Weights of a small mixture-of-experts language model, trained from scratch on English Wikipedia: 14 layers, 550M tokens.
Below are experts of layer 8 (counted from 0) of a mixture-of-experts language model. Rows are named router (the router's row for the expert), gate (a neuron's input weights, with its number), up (a neuron's input weights, with its number), down (a neuron's output weights, with its number) and show model dimensions 64-127. Each number is 500 + 50 x the weight over its row's rms, rounded and kept within 0 to 999. Numbers have three digits each.
After each expert's rows: "gets" lists some tokens that make up at least twice as much of what it gets as of all text; "mostly gets" lists some tokens that are sent to it at least half of the time. This comes from a sample of Wikipedia text that the model never trained on. Tokens count by the router's weight.

# expert 1
router:494470487505494535521514507610520522490503504355525498498495510533478543510495580473486493538452483470528526552568478470480482532530610675587607406454374488526428525493555470513454541526480541
gate0:434461479507482470521508526398466598523379509557581488479533564511544509613413582473449524548501511528504493516513486451445545509495486582430444558522475504531442448422528360468478540527470481
up0:515525501591441492508505453574482612534560453517467472588516605616526534522501436507562428585495572486591483474475497476438584527489451442531541458451602501438519475525532534465414438465533474
down0:539538536452490550431601430493481485565556476459458417437509547580462514472459473504504469533613571477499480390528459495604388491615431467517541513574455482476487515477481605515485574551487545
gate1:571499458529545446475505503436527520496376538477523528531538581435468507476586530473495524546494470584500516447473548498546555493530557512405450447552494459572501473437496547498421458457545482
up1:430485625508530453506502475451535566550512521495539517537414495551509528483471451524435597477443563436537507518503515504534559572538660471549560511449508522529426507453532527495409519512432541
down1:529520479500517491509489490497527485331478585551482501470512476513548542563579397496548477570552509524436524441635442450528563507552518496439401472535548488477472510486460490404497440445465524
gate2:626429454536431506484515517483538495554531549496434502502520502560541604491552467470520437538525507442494466519423561501517461528430510396490604548546590548450571481469468434502510495462417501
up2:450528407551482500494455547523441404541575468518477483544488454484403327448477467458527470482557599420469496514458486541496590522488503503427457502477468391477518531504551492488531454539600547
down2:510504494464531519519438574456467471484534520461506405418563441452471478552487502443497588513534482632599492587439587507485598568499499533415410476570459461463496519506430439513538502412457413
gate3:468422394497537545544506437505429509511551367453478574496543491505463508428410424537499467450492472524582556574475433531500476594568474554541530446510542411481501472507473457496452545616358560
up3:531534536488510519475522530504562444432523540550549499469421453448537516443604536488495552622543506464441454499494444553488556413516507446477552589539504575587457528428493586563513549459597401
down3:480438575431481484612500558532554496552554561557530487608574425465446552572509474510419451459550553517444601494402556446438566470541507460414424498471476528481513491475571495530529470388619541
gate4:595478505450479513572476449474550486457636503387578552477508450541512476494433553440492517502479484505540462507536445519469455467542553544523533462438445484544492530491467519510507424608461459
up4:553486517499548426503505516440503477447624552492534521513508505428453468520548479469503459511474531496529561465558448409446414446452556524516576564501514467487476470522446514529500442504424416
down4:459504578596512578497621450528464534415475517398599524517541488426501521494487554514489544455444510469527505528563407452506526509484535539589543394516474569529431453605489455435690513497533511
gate5:423494453572556537502484652485528359425479567570482482500483506484447482433526547515533413468492547479462605454493558474543546485536557525545473517462440538521506551484481526564480533483468610
up5:518476548544508639483443547533548589520478505603378517449531521563533499500465423466469466487554433399541525495527543519592449560604366546439530510547489546456545463538523422500480515444532503
down5:488505487552579516490485562553481575435454473447497463427488551450477495424537565543459472467568595529545575500461453495499483543581488523412599495458501619479578549506576450483444489540542507
gate6:638545527384525483567524483416424397479492475428535574471528498554535504613485448477520497518462519581518490585436440550568430537647419512557509534470539517438502448553545487495538542514427538
up6:434490577507483619438498483555467445458529416520496410533504521484571546494506506586497507545553573394453488496552531433435574482475548467537474489401496596504474516473452529483483519484545518
down6:546537456486432532431511494469447536598378555465443608428567503414488573504544466423427509438505585515468516446480480517489518396387579507504507460517499471476518472425544434428613460475549542
gate7:443445529484535603471484488475507518519508567562504515450526498439560467545521503520499476515518453526455481568499517409591506568473480533520496473458475515505472401485599599518400443496460498
up7:648374535426484536473474576539460459491501453492449433428538582518519396429449441489536446579399460497528455568524471373424587463484526442564542473444488534495484483433469451517433406502511517
down7:547471536470497420478514450506534469498511575463538572456604538558546469529413487559501494551524537416566523403598486553580550517507449456434576558513569439634509446594558502546503571526523538
gate8:495391503523496396480447495549464510591430531422468561514510525512441569531528493437463510460496552529501516572548537425515474526534522483464386414492437484569556488422514538513564547545479498
up8:457481429507520482536428418483419456504493465476457488454433460378450490639552574496528507470560519545480469481476462493514444503502452558554582503509420461543505511519472509576487539530402551
down8:525402391576448410532478555386499462507468505581477512510491577564531447378511455479551488491484493446543444561566468593555419600473501488525439532468517358496472542472559510567472523540523496
gate9:480451602495490531478527465493468544435470429424481555445543551511475479517382570538495468495512455536424522465476470428500503413529555504513452469563581500423359482477617505464422509459473437
up9:423498527526545481511531479528561500575473528518607461537536441524491486460534561483410412531485331464489545461567577447473509508479587507473469558474515455525505533496403510546472470461500554
down9:531498466441411566408569516617504474450425475454491511432499503535565581569516418552591471451583651545447489562503523492520479421524532551525623439466516541554561476518505531508478472374524572
gets: "1", " | ", "2", " ", "0", "3"
mostly gets: " | ", "| ", " in ", ": ", "; ", "1"

# expert 2
router:513548514550482462485502472544524491493522588439540530534459497568550587566525504468496450533503458434530470544532472485467507588538535535556510387457472511464422529533552515459550497504470564
gate0:490416543487516422547470526552498560503474496478470554500539502538568523565537530467545557507506528458511433581539471479552524522596539578458487567620522433587510568547524477568586475390457648
up0:476517505489486565510560490463486413503488504519587395413433477550478472518455595403506564435530585550506581432465485475437469455482545478492542471516475493496634511485562535384501542536523486
down0:462480487544436560408565513520436499559398532506619568536517383525477504541575543420521475458457402515473521416443513502452454376585499500507606456500369491444480487518486526482505486501551525
gate1:552491487499533515538509495526518490558558651429510584488440491552592530525587511490476525591456483519536393593533506446395480627596544488559505453466466500493471504500431559510520565544469481
up1:560539506525443504476474429520490470588463595492554530529465439417613457549523455525474565482559432431517500472479458444512609433456505590449469446457513576465500496545505480452492539464485429
down1:510519443486569521504421505560537431463471400477484534525499520648469476548489516453521439518546454468538481488631496464441526529557529499553563529510545508541493527492436500536498549587537477
gate2:526473473398519449451448519481532470511556485457463526467490543473615538466419413577477443561459425525565484494473508543495421481470451475501470544651486446437425430455547529485536521462561455
up2:536514460460472532459495515499520557476575479498434523489478526439525440580492463492495532491530425537553557535480507551394529575394511566506520567638527456375475463535494651581541535556451581
down2:547426443465480532511435463479414507494574483497523519400486571440481572528492465476540460514633432480382502438434421492510477486578493495606474513483428538560487519464509500443462508447433376
gate3:484425451574569442466501471492462504390558569498504486548521536455546532577433470527496625527485530509522470484475585568573447530592464553569538598549491441400480481522524549552591507574456508
up3:507641452436542528455592547523422522540508570519516492611575476568578450560496489537452487526549432548527508411439505474386409463555557558543514500497429519468432557487517471476560454541481513
down3:593356559435470521510470548460435479486490497449477450553448498452477540518554512498480522515419524532403475483466496540550536474539533501590466505547510442497538441510523597535566584413516451
gate4:506417536473496572482547516515538478541488560470471626478480548550511602460535452495457492477485490461552409527524491515500490569476456524484594486540549424406462551564514474468538461514515536
up4:523533595501433501479439532470504540509558488566380554395536519503545585492505483579524620469512525474506594545531498484500494472548450458407455580510503493530500430478516464540445489486602476
down4:469465525440588503484480523459491451415478566549465512537477389494434453473474507547474467462445604550460438426459477539468582560554465419432503483557521519455517539422506466523483435448486547
gate5:629476567499470527483538552460522431451508500526592528547505451535556522431485418537482431469441510485552437529496584501535567527455513466556531440529405528462445436482401484436561435495478517
up5:533515432593643526497518397485488599541507508515429480526446451450544553565498517541498519598514429494441538469508476448460481500486486526492433647573452607539528460556549450455547527528459453
down5:477518499450400542370488535458507523525446462499450528484566490573528414416464480523545485467592577451540531484461589481425482507487441550472559475582560401475547544436514537559515506528493527
gate6:485505451530571409529520510437517492454400517485516451532467552529484472600518544469496515478517529524543562510495517349491612574549515490459479442529487518508437462501590421534400521541527477
up6:538520469501529482550444518450466496468444449468461561436522496543533372457476470516503464474615510468505447605591434406492527550412571452444600551483432529384499561521491532543433440472507505
down6:576507494489481546515502545455568530447493481474503413515553504530560526519547516505570574549533548578477565499652512497624517614568508493494438530483498448449549566489587468486486527587532495
gate7:478488517478501501517439539512444384546499510498510515491542443607519456493454544564521519390550447408545449463457475493391491439490561497547473415446507576455537621585490493429537476519505599
up7:452542504411504494576460576405526432452553527576507563479517476548488438475501539522523532464557446457524379389472397491519585427514565440463588457421503505458496568482456498519569496544431529
down7:463451493506486606542440451411587528506464518595386546482439486491520572417517510512555534539522454531507501437514506492551442621527424454457456454444519430436497527553367430429535485479493520
gate8:481541518537529454576534465460530542436498539561486471578473462538431472525388562538500515556478466541533559502510531464558531549461500587496489527497441433401447488479593475517493562590625479
up8:535465534496492559557480437589605566539513512426460508497462531431509578464443458531503518543513512547512473444491530649476438565485510606417481532530505578519371471532510482535484550522535503
down8:481469511490539524531393524508460537431455507572447554550478445445491499536522552453467443506438461487575557441462511479414440518538458533445525493486527492511539515428452544424470415478452485
gate9:484444546446524484564443525551396401519546529490577525437469446494528503481537481560502618522517500537458445523437504491545539520506664481564433462477425585524494533462528496569444498521461445
up9:472543499454554524547460415595592580483512521507470408504473514503478480461474430459455569511428505531488543508501413619382454505559480424505552442550469558492529512449608428459486483461510423
down9:560529474489533455617503498537474514420557522481528361422457506454485502502461532438537399528477430477467482439525557466557539562490527530517466472461548514433476537549520528532490446505489502
gets: " | ", " |", ".", "0", "–", ","
mostly gets: " – ", " | .", " | −", "0", " | ", ") | "

# expert 4
router:500531567465446518521476502533482430482488426347594606571580430516517578518499515480469435589453417485469537502494487467556447479584524517506514462466411476504400506519474485420568511477371569
gate0:455438490505490536501506517567513542570559453473518433440514502411585457467510469521542536600470476462477513504527502430497597422424472444432538497507537389640524413456542500399502388501408454
up0:398486493564528513509472444575478518501418465480563550508581494518520460496532502645581481583452482543504523498450489557484436534543418419458546494470449524427482461542569515517516529503493477
down0:470530527484460396517483499489476499513557492476458471540411481493467577516412549386511507474488475454516516398447537494486540429534607540502453481491535553475477487529406527510416483517508482
gate1:498544493537374488441469550512436520413501486488504442438470458529514536554478476464616470498521376618499541421435512510565531522496494515477564449413517528554550512439501484510483496427443419
up1:432458491483598493504600421542577552485474541536539555578525575538507485509465593534454443516496489507555455498440515492503450449490486539456505462553535502486550470480591373365431477487508476
down1:491521500539428461517454525471490458451528445424446520511455445520460482510508510504561516571541505459477455475544524560478534558376508553525534508551533471532407585553539564446615496490537552
gate2:429530587507518527474514468555466483502472472560576583481523488548482474584535571430525576514495447515505462467487442442515458491545487588489442338588470488465453511559495490502507452502467541
up2:530457442608441425553476586535518550423550455460504568595467507476556540410530593540527503446455484495448571454458452508576465486512432407495547569481511497580497474509511627491452536611557455
down2:468416535553423458509509503542399508437557660603493438501475394554534589466492467503494440426466454452510494446397492543432517486445458590471515458477416550587511508524503563497502465444500579
gate3:526530496515463593575509541499457435522506529447563478509418432467586433542421470501445533504540486570483541482456472526482404426498530477511501457513505458528417489637545443435463506416492451
up3:530499498600458521570509394427465480429488461531547570486484540584493511498511541421545531505482489478469525567443541553562461461476558561479469570438489512503467465582494564471490468505495472
down3:445560603453450406410484513524453507439433505511529536471586527508478472483515395609525526536483586564461466460410528496496569584474499474522489409561610511507539517488572475504511601511455489
gate4:566528494468467461417484447538558480500550504483479522431510547532448559444451492436383465540517474487493535386468518546572422446585482456466530501530466586516530555507519515356486430466570407
up4:442574493567472507541553426434481439455489521516416576460585506442501398491401595483544580524510447519523458461517424440527525468472446490539521418510567510541577526501486366467487527481411528
down4:555603525499570549541499556476568521539516535531500453544532465565476472506561515504461470463620508450525489501417472451521431462531503489465429523481455515381484456506511498471478390480570512
gate5:513472443514530409494492464525425512526471452461492472433566586381574516485516467442528466563530465497496509413464454474537566424652494416491516562512560552567535412442567576443460450485465480
up5:545490468571439446488466495516432465513452431458534547448499527441513520462572507480543475453554426486639447450480556421511567458603492457432500480441532509478507474532490425558496485538437521
down5:428529538474547494422489518508560560495493552481474467534494410489404443513471562571539540455428486549491513459430573558512573535475503528591480597607607462488446500497509456562475465424468459
gate6:533483515498472547496469503542645466509533425567497540481515511494523623522470569551497478490498514437398462496512504476482547463528537467540536509444489500516459533475521553556605511472556551
up6:603533468391458579563514506498580496516525476499483475520497452491498523430521595541467326515492478493464440482473493522473429520443536526623528544449517587436480549463480614581534446551549420
down6:497474521434577509440579433545584466458505461494437516523537449487571572457499507535472479574474517465428490579478482491459503554453457328457434511510414470538530540378493607455497554526542499
gate7:456466499498531542505506460500516435453507448544583533516588525553599461462471514486431518402491497534506449475503560370571549524440490457476401475494512536449455421492467483498434605513474542
up7:439516490506557504484513427552573554467453477497423568525500588443495522556499481463480544583464512463532530416404420626440424439522525472549607480518521506547570521481540483540419502477510501
down7:491478519467466524589541508529497547481581541552514498400495414499443454555412510496456509525471578503427397457463548560555477502464544476580551576595463507502438478505435476511490486418531434
gate8:435548527524427553498368596538402530533526529456535551483504532460538533516537518537485521504405564468460470532483487515438605487558523508478512531432518509465501514493595426332471565414450504
up8:466535567460465601507438584531408546565546503457539514541543502472510457524581449511525624501481493592466460520559468510532463570652491510523457544444439520384477499492481454483408541427443451
down8:519478462475650487494575619448428548573483523524493518657457496522496438489543494527538495563546549477458448491546487479442468449554504497444439622425504480564482465480496548499436610442483511
gate9:519476519479386511546513500585497530558479478485439467422541441607411549556425585527480478439456462494524551463440456532468449415560510551534410428481520594561612508520523544531489480481541542
up9:517527562433531532585525516546478452480537453506502508438404408484498546520466486502510497496509461438392550487437462578496433414542447576600478405521605555470597533489461575549544373487464538
down9:410536592509412463529598414489514471439429459536395534544553457553512471499463528504502465467580472518517535490501475472512495406478536543538409476531530420482452391416473493506486443501540582
gets: "\n", "\n\n", ".", " (", " \"", " b"
mostly gets: "\n\n", " c", " \"", "The", " b", " | \""

# expert 18
router:556537494450460455498441517601541589484479522509603509446434385502402574514492492507480488566549477514418483515470461494518484525473553545587535476521452551448471574512519474512511495498380553
gate0:526441484415528478550517530525511431394472535531606523511532493568469485535493511430462503577490537485489550443493531467501470524441509537480610521497529539442511516461507533474513420473530494
up0:550404472452504474436551564452538505389532483484567553518474519552520569543551551379510521525520536444429515462503501473434416522470488557539598511529509489412528470530494475425522408452484451
down0:484467568478571514583429511526419479636496525513462577489467538509521566580533594478509499589425487495553527561487576497471623466552583481478471474527505531514460442496503436465468545493542438
gate1:440434494424450498451414496458493423504571537481577547485583498510500505469530483534561486615539491508570435494467518416593505578525540520485533484472453448484547593465494507444462493514508497
up1:489478540546538502579530520516491619589497478508421427535539500617460448538511519502530546489577544534461578458571481532376527443470476528499497543476518454440503473532525516440592550495471590
down1:470510529504552482541406533480556503542500437488508579420463536450483573470508513563521493539436481588474494412531418452559474423483445418537583421506523475524417460522376499509490544459523512
gate2:446498522441480631536508441562527575473527472490560537416481460416538486393451471507484497443464480439521464523484500461443519458494542560589558548440579471438538487504586449465539528370505487
up2:469540455447415487525466516496439583555522478517454473544472534588491479476528528494607614384609403489518488556517531427547549486493468510492497574545456580520461431457515591417538475497549482
down2:473539553512368543628538513570588497442532464545532464499495557650517475513500521411517521611580511510519561466467571467432456434536509412528563452428473499461493502444527574502473492599405461
gate3:516505510487463437630490507472586446529548467644642472432432490476493524481577560508542592540514554447419555461484418475601473479527534534482509458497491461539495434430534566523552568509430549
up3:595479518553533432505618477536600458449435515544642536484430491422533489536584517524507587563495533409415442515468502515600426547439494483485474393562476548521463491497523553514530445509445562
down3:437541452497564462432366496572486553470442478533429506578420472454496567480436472595572568517401488536491465510520504488441512420535450470546452514417492535508448460487478495498474450582498498
gate4:590450457487379484583548672507602510480414519535510566489441473504460433482440541540477475443595560454486576472508528445517425442602476519466559407412461587523437500511525549505566468551584493
up4:440518514508581506425558437441507538493534444418514495485520577519511476501540473463496519559460427495489487515462575509557485536517525459606346509596482540525590463501451482511507543557359511
down4:465614609521527559345585477500542551498466442469569529528536501530535592456551528460507460561522438531602433496408549475459535571443429437470524461556471448451479530541487462411521500492449529
gate5:441502619433446496492461473530444595442549530537563514440561496445507603443483513501466517465518520465407418504448471475528460517528471493444473494528534568457471435595534443480473436491404493
up5:500569429533508465492528497503429457572445516510450395533514579515551504520484549467552465440525564421600562446479540515447532591420508590508606583409548437578486472499506536450573560477457473
down5:550441416517455522621493447502486507446496558473499551445575527546531432388533524529568492447442537502497570492636466535538521556558468468523542460598489482572425580595468504517513546476511476
gate6:538423540481572545497572474484531532448500453615519509470462507462529473459504542502436481482527505567449474490409482486649410503478517505474420487610582563471465507477581520484465472386448410
up6:538559477450492568526480551512545535473487467481486518503475508478399518425467486454535511558470526496641516507491511453619465522492540476503483521464514524491473517436613427488464545494460437
down6:515520527501545475571449511501478468452533596446436431545434545481542555416483400525505520478565565547464548589559464435476576505511531523445511466549428484523491493518560511383556497649443443
gate7:486526532456483597507407485539474560544534381474468478444497510561538553553461511571506504442485503461518432506503441424412473504520607490554523460565486527486509459471550419410498495419439530
up7:483538515475555510462395446485431538539558492564492472436503482541475518564406501455461440438571463476495500462532526407494442529481525483515536548539533546412500419508579443481424490529474504
down7:504503519502474502439539514523570550520525358599558432525419436531461564519491488506511558534395531515417452588490477430470462522345497494517546467433511538409552472484514470551434478542505482
gate8:520510466446476602525495463526445506501469500457549477510528477487550573567480555460459471449509495553562392503499540583520395489567517579511410500439471493434531533609542502486553466442436525
up8:621471404423488503450559501594462458417544511436484530551414431479478537523457542450506490430526532398527514585506511492472474588451467525507425486458427540422608578513523444614447469555460528
down8:512441531463436468511561453431463579524420449495444527514523531491596590387572476506505566556486428599491510489472530460496563508518572534560560460431599417487472534513542434514562429514515473
gate9:547562461487546555505467512427552475489527524491493419517534397486478516449465456449533467536523430538387499497554453361445408607461529506554497533486492529471539603474493448488626557518573583
up9:562516594598437508498445593523325519534470536594590555522526534533509513528407572565536499496500514472524386584519583557475584450515464495459443548533527444520492513428493385505440527575510408
down9:456562595530494475556484483595536485488385435488479461475533439507566499554493513511485466449524501563498558462510489411444444474490543548501562548540578584535510499489585480489464489587498485
gets: " |", "\n", "1", "| ", "2", "|"
mostly gets: "| ", " on ", " March ", " January ", " August ", " December "

# expert 14
router:529429564512516511538453552562440490449458486541448521509419421509565532595409586471425480524522478545471518505487520452520487429535518525527497472549492533475369559464557476412507524486503466
gate0:466460529540436431461415473496481571518514535461549515455446434530541579586407511507469490541531498495518514500523415535473543532530484506501577486376565532487447529485472475509429566619540428
up0:522514471530410530516397441467487522447492551491517502520463388507466505494438517464473520424515462477541562495514454517463455609464535461492553582376532471422530513427542413514474571509540440
down0:484509516489468592471440565448537546404566342543463531563488505456501477510484536451489565448455521435509464476446439537445545461435448506475414499539547443376485465570418534473532530551484449
gate1:534506564470514576545514408455496553446443444466489544502415531505598527578533507459478539483470450485518482576571511547555492465490488448585576401508554495479529389540569558401434471442564419
up1:511532441518542511407491432481513501509452451450481415499472509508426483353478502497488495503584449508530484500432548455422503522414481544501507522595549525488501526511468442603450599502402545
down1:548488453478434539440504475589480563548487548459489495495507500480445499596495464553435535482528432525515556474480549448506515441545519423586531444508491495539493531364547539494530473510544607
gate2:563544530469495558467538499508511496455534460471617558500501423441547622455503544507447477580428487502535534514463567526520473487481462509469471574481558486575443432592508570438517509523457470
up2:543477395431559512494558496473567531427482496563473420566467487514473426430554526438512461512480531497529551453473493577437499582554511504385551451559463519447530479398530439494418555492502464
down2:447516564502430455539476447536407589554547498510540446355455464519554571484443498525552505462494483466431508524537524359528500451523464510555474549474552490589507460568500513439466480459479542
gate3:573489541509555561519518545570466466486517465416435509582436461468588542547462454465493483469536498488564495552510429530484485534506468529530426486495510540413477417456492525422521521372503452
up3:461401578471521511515390517540406422399412500515519476471467499489452507525541528553474459449534582472361514488526516554573562417583528460489548417498470543557469462532445600431533653459437507
down3:496574547544576496601503438561494562528445513499485482560500455505482523551515492538483506415535545497514567466619556468451518488535491445513483442379623602499429368508578555366546467455563416
gate4:486482390513436435477448547477356492500533492598524478560505415525480384518498488388552514503486471490374554534527505520502472461535487509517543458506577424445486591453587581540404456557513562
up4:541458552521505487482417464534495532504492432492470497525464478565478390536507393588530490518487505455510527554559482591434590471445495460501588498496556488406443501462500413511432436471437596
down4:573494495524454453451460456488454516568437525544542475553532448446405437524510562478477478454424540465508591500469531468453554465511507461433467523509521378453438410456615451499511559546450452
gate5:489475510569550436473467462503542466508524520517518551509460447461452480526457543399381520393466500481586576466498494462583551516432521520542519520576442550509414517423523421548523562478481491
up5:598481570475534456513531495451533533461606547490433565437451529534400461524490510465540346540527487607502486472554489522501442394488539508598405480560465440479533578534520529582532421556521552
down5:565429536432448506506559494453423427489568479478433521492418443481447540537532454491461568432506488525472469517532523485509488493522459510561554501644484508451474496430505508446617585506453498
gate6:519517482474564444551536470569534511518554460494413461469518549565552487579539472478509461496389452460481516540587497448514496462501485496522504410560500522534523472480557499384418427576526498
up6:583500445479532492482449466492535566503493524568485474498508553450504527473531562554429530520565531437516565469482598627475479585535446463407604463402503477392502473491487469534630477451510468
down6:566480564591471536518538457604452543505563525485519442453515553583509618496468474577451492437509551499446453463591602483499632568516543406544550544476442408487487494626508514495487499490472461
gate7:501506389511485416480498574520481505591538504488544533624500510446485463497476494427550529563512466537517514521461452553472446453569580584533508461545482406508481470492504496514554469486496509
up7:442519527553466480464525536556519508390455528499555382591534501463465438553462503463549493487505471451469527467509484542521554571404422463484530483621465480489531607507424601488541545441503513
down7:584412588509499540441414487594544533499567539589502484521446479548464572499485475520444538426427519496472561425430412591480445511566440479474531553500484538469390492497448381572523532502515536
gate8:519517553486434531517524524541394510473496431446446476503500527471566505513366489470515534498566493452393477478499482464519509492519485459629511416433547596528562491531514495497473418499511388
up8:526493501497481451476406489473514417492481597509642447457597546496482502596521448578552420489531449552508536593423457544518488436527504419438562529542515447503461536494501408481490453500481528
down8:439497523546450488469452367511533479433546517525534500525456577541538583528512432473518465476519494517548548480473500577501493543503433517519529516521451571528577387466608464515492505519522414
gate9:499490542452531486517492497585370465506463508472472491514492481466540514535398541444476396409523451474432462504508447521629491489589451408531449528580442503559506471399559481362439518495513453
up9:483581492586441479462524457554513539480469468524550527460579479531442523496550429510414455540461524390549452488546621527536406517517453485458561428508494523525475536446575542610452500515458526
down9:543442446537417474515580629412527560429522519518451528475554446496451439565523525503510522467483508440544462578534539500491456515439506504408537462510451489605549429517491578587469635492511528
gets: " T", " K", ".", " D", " W", " V"
mostly gets: " John", " T", " K", " Mc", " William", " | T"

# expert 19
router:538485507536460455575398630556542506565500501430582442482503525417570568517481491452489530483569408514512428506406501509488512471639551544487523489484514483570502536458507557393536526450458568
gate0:389551513513435402474466524471543514529556431445430442493586468507555484540505521496547534534517470501471504445525454396535507489556488450489586449429472525515529500473501468502569496597466488
up0:408471462492520540466403578586545463492512524479446480538605524471523431529430435511417545545537539579499526444460501468474487435508539466484497554536517487564453476542489461486563473511429530
down0:512554479569523461538472483495540400448450535527431371553503619511488488538423453467469531516507453442523521532523472511525474451481426486496524489374444461455476619560591470482483477558470379
gate1:513534509502514482384498477505479518524438407479571513573528434507505444467487455543583522466415471417491512553517496528553571618460407548558463531445597573499581406548492502529496511497523520
up1:563446463446534448445527474476509469519578524557424521501527445503455482424543499555431511503421527556508518487456444464509517532464509491516536473536575574508489515525423509459475457626460439
down1:417551515535461476516441481516517483531440468476543545532465525562541555572416537424487459521543470449480523530471457478490429425515453428421486511504428469524454488485499431536419486467518531
gate2:517466594497490564516536466504384495549434574524552467426434587596566506519457475476473520427473451543496478469480545429489577514488509607508449470512506547518580479533449467439572508535495522
up2:549486530419512563471526504517422455535557505395415487483486522449452447536436456496370462475551464591479476458447479494397424482474535424499494530485477569472503523451443490569457574596520512
down2:538508429488527537644439414429584501546591493422541533535496525476515540466450517475547484514581506476409421498496467422474416513463420460461454550476440502553478580455591466533505453569451497
gate3:543584485496483445487398523516488524546453446393564422468566555465425486555465442448467530439517525506496470432480530452486585476504503504522439562449502511487510535455490486564490451571526496
up3:479558536602465486471547471475566475527517516551512533496532461473477527579458540420521516581514448559506520443623481460501520541420493598530501471421582474509537513549475454493488496501506465
down3:556491559548501423444429517533512438473470478576407487452490521582430535486404485648456419510460521521551536503527420511480536493520541542474567482501481574467501440570462454528557586531459557
gate4:545544450478477520455447512538527380466530487449534558497596516505473542517553439437534491525504484442483444616532521509444463551424486549470463560598415512503528467573538527390449546437558599
up4:448509543507463459584528381490444553472439437509540481485488536499483482531413513486430453542469571449487525484540500550468598500503458500428430586430449554510530592520448519443492469496480468
down4:453512406488510542443443601595477505492398481479514558464535465501515460541490442458464445522419487489448523493503509521564544506627466396495473470493441422549425552474527444519443488512464385
gate5:524441561506483447554497490483464409535571471492522494464401529532464484488401466415569527543519405442424406589448507528471558516552557497483469519399561456440508548622458529447471534406423514
up5:554491501505432493489481534480470608654414478458471459469512489434464461531507482465409466424462493565513501414469481503521493455569497522541418522426452528514585456469507446496477498551518498
down5:536454575510511511502515632411488541473438580504471522547520468539475480608478494513445463509499485459491536467605540476603419540469442502628533497534474622609452463472590488508597515462525524
gate6:559418497481544503511501496416463544500470531463449470573490532498626456563488582531534532476474350500497513593516483547486521465508467475491528523478551575453463526556506561462509486431446524
up6:463502490639517470474510468530483485580531507476504561585520445547479550459560459502547446496506537528502523354477438529536491448506566507504515444542573499595503475469446391593491555511503484
down6:508497461473413528523570503474554467401526507531567473459517591497493485522578520550411475521554550456397538511458491505447503547574435554589412528552482557465542474555583447495478569514502517
gate7:444382544530588495490550471461505482577491496463411468507586499512559554504574495532555544457492512506537564496505566535473576500618532519483577437582464500530497484564508541546448514521432539
up7:527504500512497543538559534454496570477472587419539454539425482473552478546506491484557486480446542526543509489457518516493515529535481576430461536602510533521462559627505452459604456557445532
down7:576449521495507472533470595458493462475484514482460525596529500603542502498483514555497479477460503532472494504564544465463561434505479477418496534481518543448538638474529503635430505563478466
gate8:480577543519459507510511508502483527611529464549506536575589537491443522550495421508474577472468478551517513460466507458489539442602553467441511481441475618486473490445499543508441517530539502
up8:457519527580536542515529376521386433478465544533525509493572525413477461452467507449525438582499482501578398500467473514365511505444601518478612531455577459518616505539505532583555423568467510
down8:488519447440511471516547457507478460508608477607481532538487458600507408469487594511442518515482448405486484514529529466496465500461545550504632553624535552506461485497612439448532514441430545
gate9:411482476461520440548516439510486574497571465500507470416514417521521410520544562411503503457447498530602447576398472546542492446602551535454533534536411483479525504554504558461393476496420537
up9:484478482473505396488449493529493574548594471572548563539492456598604475461497407559537492540526483595603492601524430514426548579491503420389466469446509470405452443479511553517489499456548536
down9:542506498544512524560487526548476449556524449380666410430472458438510521490457482510480467492638506514530490490504505526495556487535404464536466534478541484499427507487480525532530471500459539
gets: " m", " p", " M", " r", " d", " l"
mostly gets: " m", " w", " p", " l", " r", " c"